Below are experts of layer 4 (counted from 0) of a mixture-of-experts language model. Rows are named router (the router's row for the expert) and show model dimensions 384-511. Each number is 200 + 20 x the weight over its row's rms, rounded and kept within 0 to 999.
After each expert's rows: "comes after" lists some tokens at least twice as common just before its tokens as in all text; "comes before" lists some tokens at least twice as common just after its tokens as in all text. This comes from a sample of Wikipedia text that the model never trained on. Tokens count by the router's weight.

# expert 11
router,200,171,199,173,206,223,200,208,188,236,198,234,185,193,157,233,225,184,172,225,183,195,208,192,211,212,183,163,232,198,169,192,193,177,205,225,241,219,165,199,203,241,198,211,194,220,209,167,195,223,205,178,203,175,212,204,191,177,198,216,172,177,201,199,206,194,169,195,205,191,200,180,155,184,215,235,199,201,190,173,191,195,245,211,183,222,165,201,222,195,192,209,203,188,204,170,169,186,180,193,205,157,208,168,204,187,184,214,191,179,165,238,199,195,195,171,209,219,195,206,216,195,183,219,188,203,182,176
comes after: "–", ".", ",", "201", "200", "-"
comes before: "| ", "|", "% ", ".", "0", ","

# expert 23
router,191,193,230,220,202,191,224,202,183,181,199,151,176,187,194,198,190,221,180,218,202,170,208,203,179,167,200,204,192,224,206,182,185,196,180,186,241,191,191,207,172,167,223,196,199,208,183,182,212,227,194,199,203,187,192,199,210,190,219,211,209,199,195,185,206,174,219,203,209,240,187,200,192,185,208,207,203,164,201,194,210,216,182,212,228,184,203,210,197,176,221,195,201,219,151,199,223,230,219,211,222,209,249,203,207,215,196,174,220,179,203,175,198,203,183,178,191,202,178,198,215,174,193,202,168,190,224,180
comes after: "- ", ": ", "was ", "(", "is ", "=="
comes before: ": ", "\n", "- ", "to ", "==", "by "

# expert 54
router,191,215,226,196,193,219,197,223,199,202,223,195,172,213,193,161,214,231,186,216,172,204,178,178,170,186,214,218,184,238,182,184,212,213,191,220,246,191,193,178,226,180,201,212,190,244,219,202,206,193,213,189,208,217,216,198,223,221,168,205,223,201,149,211,193,189,224,200,242,227,186,203,203,212,224,205,191,190,184,232,171,210,228,220,218,182,211,210,216,205,244,198,225,191,230,190,179,200,169,215,178,212,241,203,219,202,187,194,225,194,186,220,210,220,165,226,191,187,210,205,159,212,192,186,197,229,170,188
comes after: "| ", "- ", "|", "\n", ")", "–"
comes before: "| ", ": ", "- ", "\n", "|", "("

# expert 48
router,194,182,202,208,196,197,164,198,216,185,211,199,181,143,192,200,157,190,192,191,211,201,185,200,200,204,195,182,210,224,204,200,176,218,171,231,224,185,239,199,208,204,191,204,207,217,167,225,216,200,247,224,181,179,194,195,192,156,236,192,215,202,230,192,178,185,182,227,211,189,195,179,190,203,198,219,199,195,209,178,186,196,204,202,210,199,185,175,180,205,207,193,218,209,197,188,205,191,175,175,203,188,211,178,220,219,197,203,177,220,175,196,189,211,189,225,215,182,198,153,202,199,211,180,185,186,209,207
comes after: ". ", "\n", "In ", "in ", "\n\n", "On "
comes before: "the ", "- ", "\n\n", "201", "he ", "200"

# expert 44
router,199,175,205,204,153,184,175,174,218,184,216,221,188,184,241,228,211,185,204,181,165,218,174,198,192,178,169,190,182,207,195,210,217,191,200,168,191,215,200,224,171,183,192,195,220,133,209,242,170,182,226,189,196,195,206,209,210,179,191,200,220,214,244,167,204,200,183,177,227,236,175,190,208,203,215,203,185,179,233,211,211,218,192,205,184,220,227,219,199,179,197,216,205,230,229,205,240,191,169,182,201,200,210,221,188,198,211,189,177,171,214,192,198,197,225,174,177,192,254,175,203,205,203,248,223,201,178,171
comes after: "the ", "and ", "was ", "; ", "|", "on "
comes before: "| ", ". ", ", ", "of ", ".", "in "

# expert 18
router,181,207,153,206,161,211,206,198,203,224,176,173,187,234,220,220,215,200,214,191,217,204,246,159,159,204,191,197,219,192,230,221,184,205,200,231,198,209,190,187,191,181,214,200,214,197,174,226,215,196,222,212,216,210,201,216,198,214,215,201,217,217,205,214,200,212,262,174,209,214,195,207,213,181,236,192,213,196,214,200,193,218,199,207,247,170,187,190,165,213,164,201,180,187,235,234,227,193,216,214,194,206,235,161,225,147,212,168,225,188,181,167,216,226,230,199,193,199,158,217,200,198,197,178,195,171,210,197
comes after: "| ", "- ", "\n\n", "==", ": ", "is "
comes before: "| ", ": ", "\n", "==", "===", "also"

# expert 59
router,184,191,208,174,230,245,218,214,233,227,176,231,191,224,180,189,198,233,198,216,221,228,207,163,192,168,204,218,188,199,188,193,176,189,188,210,180,204,195,215,193,190,200,174,179,202,204,228,248,207,257,205,183,250,219,197,189,220,198,168,205,188,228,182,190,186,199,238,208,211,186,185,206,219,212,185,238,188,201,205,181,208,164,220,240,208,183,208,205,169,248,223,214,222,233,211,231,207,183,179,187,236,218,157,206,199,212,206,185,181,214,199,193,206,181,208,201,175,208,227,196,175,222,210,178,202,191,169
comes after: "| ", "\n", "|", "201", ")", "; "
comes before: "| ", "- ", "–", "4 ", "; ", "3 "

# expert 50
router,208,214,228,204,179,208,197,190,225,204,225,183,221,196,194,200,197,209,198,190,151,242,186,205,208,192,184,203,183,190,203,227,200,196,170,226,193,185,216,203,212,177,200,200,220,182,192,231,236,202,212,220,186,181,223,220,212,188,183,210,218,206,211,168,202,181,229,241,199,209,192,167,226,214,211,193,202,197,204,207,177,211,211,189,240,212,192,183,189,189,225,237,210,225,235,211,241,199,182,157,197,227,222,216,204,184,205,226,144,189,205,179,197,221,158,161,234,184,231,202,218,180,202,210,204,227,217,166
comes after: "| ", "(", "201", "; ", "200", "202"
comes before: "| ", ", ", ". ", ") ", "; ", "."

# expert 21
router,193,227,211,204,199,173,212,233,228,228,175,235,236,194,202,226,189,179,185,232,176,224,186,213,248,187,189,166,207,193,190,154,204,212,210,243,192,196,189,209,206,199,214,184,210,201,181,212,212,185,210,170,180,183,229,157,215,174,228,211,214,206,216,244,179,172,194,219,258,193,200,219,218,181,157,188,230,219,188,213,236,209,230,246,191,186,203,196,220,220,210,179,180,181,175,227,171,211,205,223,244,220,184,197,209,201,200,208,200,190,184,214,196,148,192,187,174,221,183,207,194,143,190,177,216,190,206,189
comes after: ". ", ".", "\n\n", "|", "==", "==="
comes before: "\n\n", "the ", "The ", "\n", "In ", "- "

# expert 19
router,177,166,207,198,181,192,207,202,142,205,220,190,169,199,216,203,218,168,225,205,198,199,162,201,181,206,199,191,186,234,168,238,240,187,221,179,233,220,199,185,206,205,175,199,179,174,201,195,184,205,200,203,192,210,203,197,177,194,171,207,181,164,174,211,198,174,161,188,161,212,230,180,197,214,171,205,191,202,204,172,168,200,211,213,201,195,209,226,167,220,233,162,221,203,218,227,183,201,204,194,142,183,209,201,190,209,202,223,204,174,189,227,187,193,151,229,212,184,201,205,163,229,176,206,174,189,209,236
comes after: "\n", "| ", "|", " ", "0 ", "."
comes before: "\n", "| ", "|", "- ", " ", "\n\n"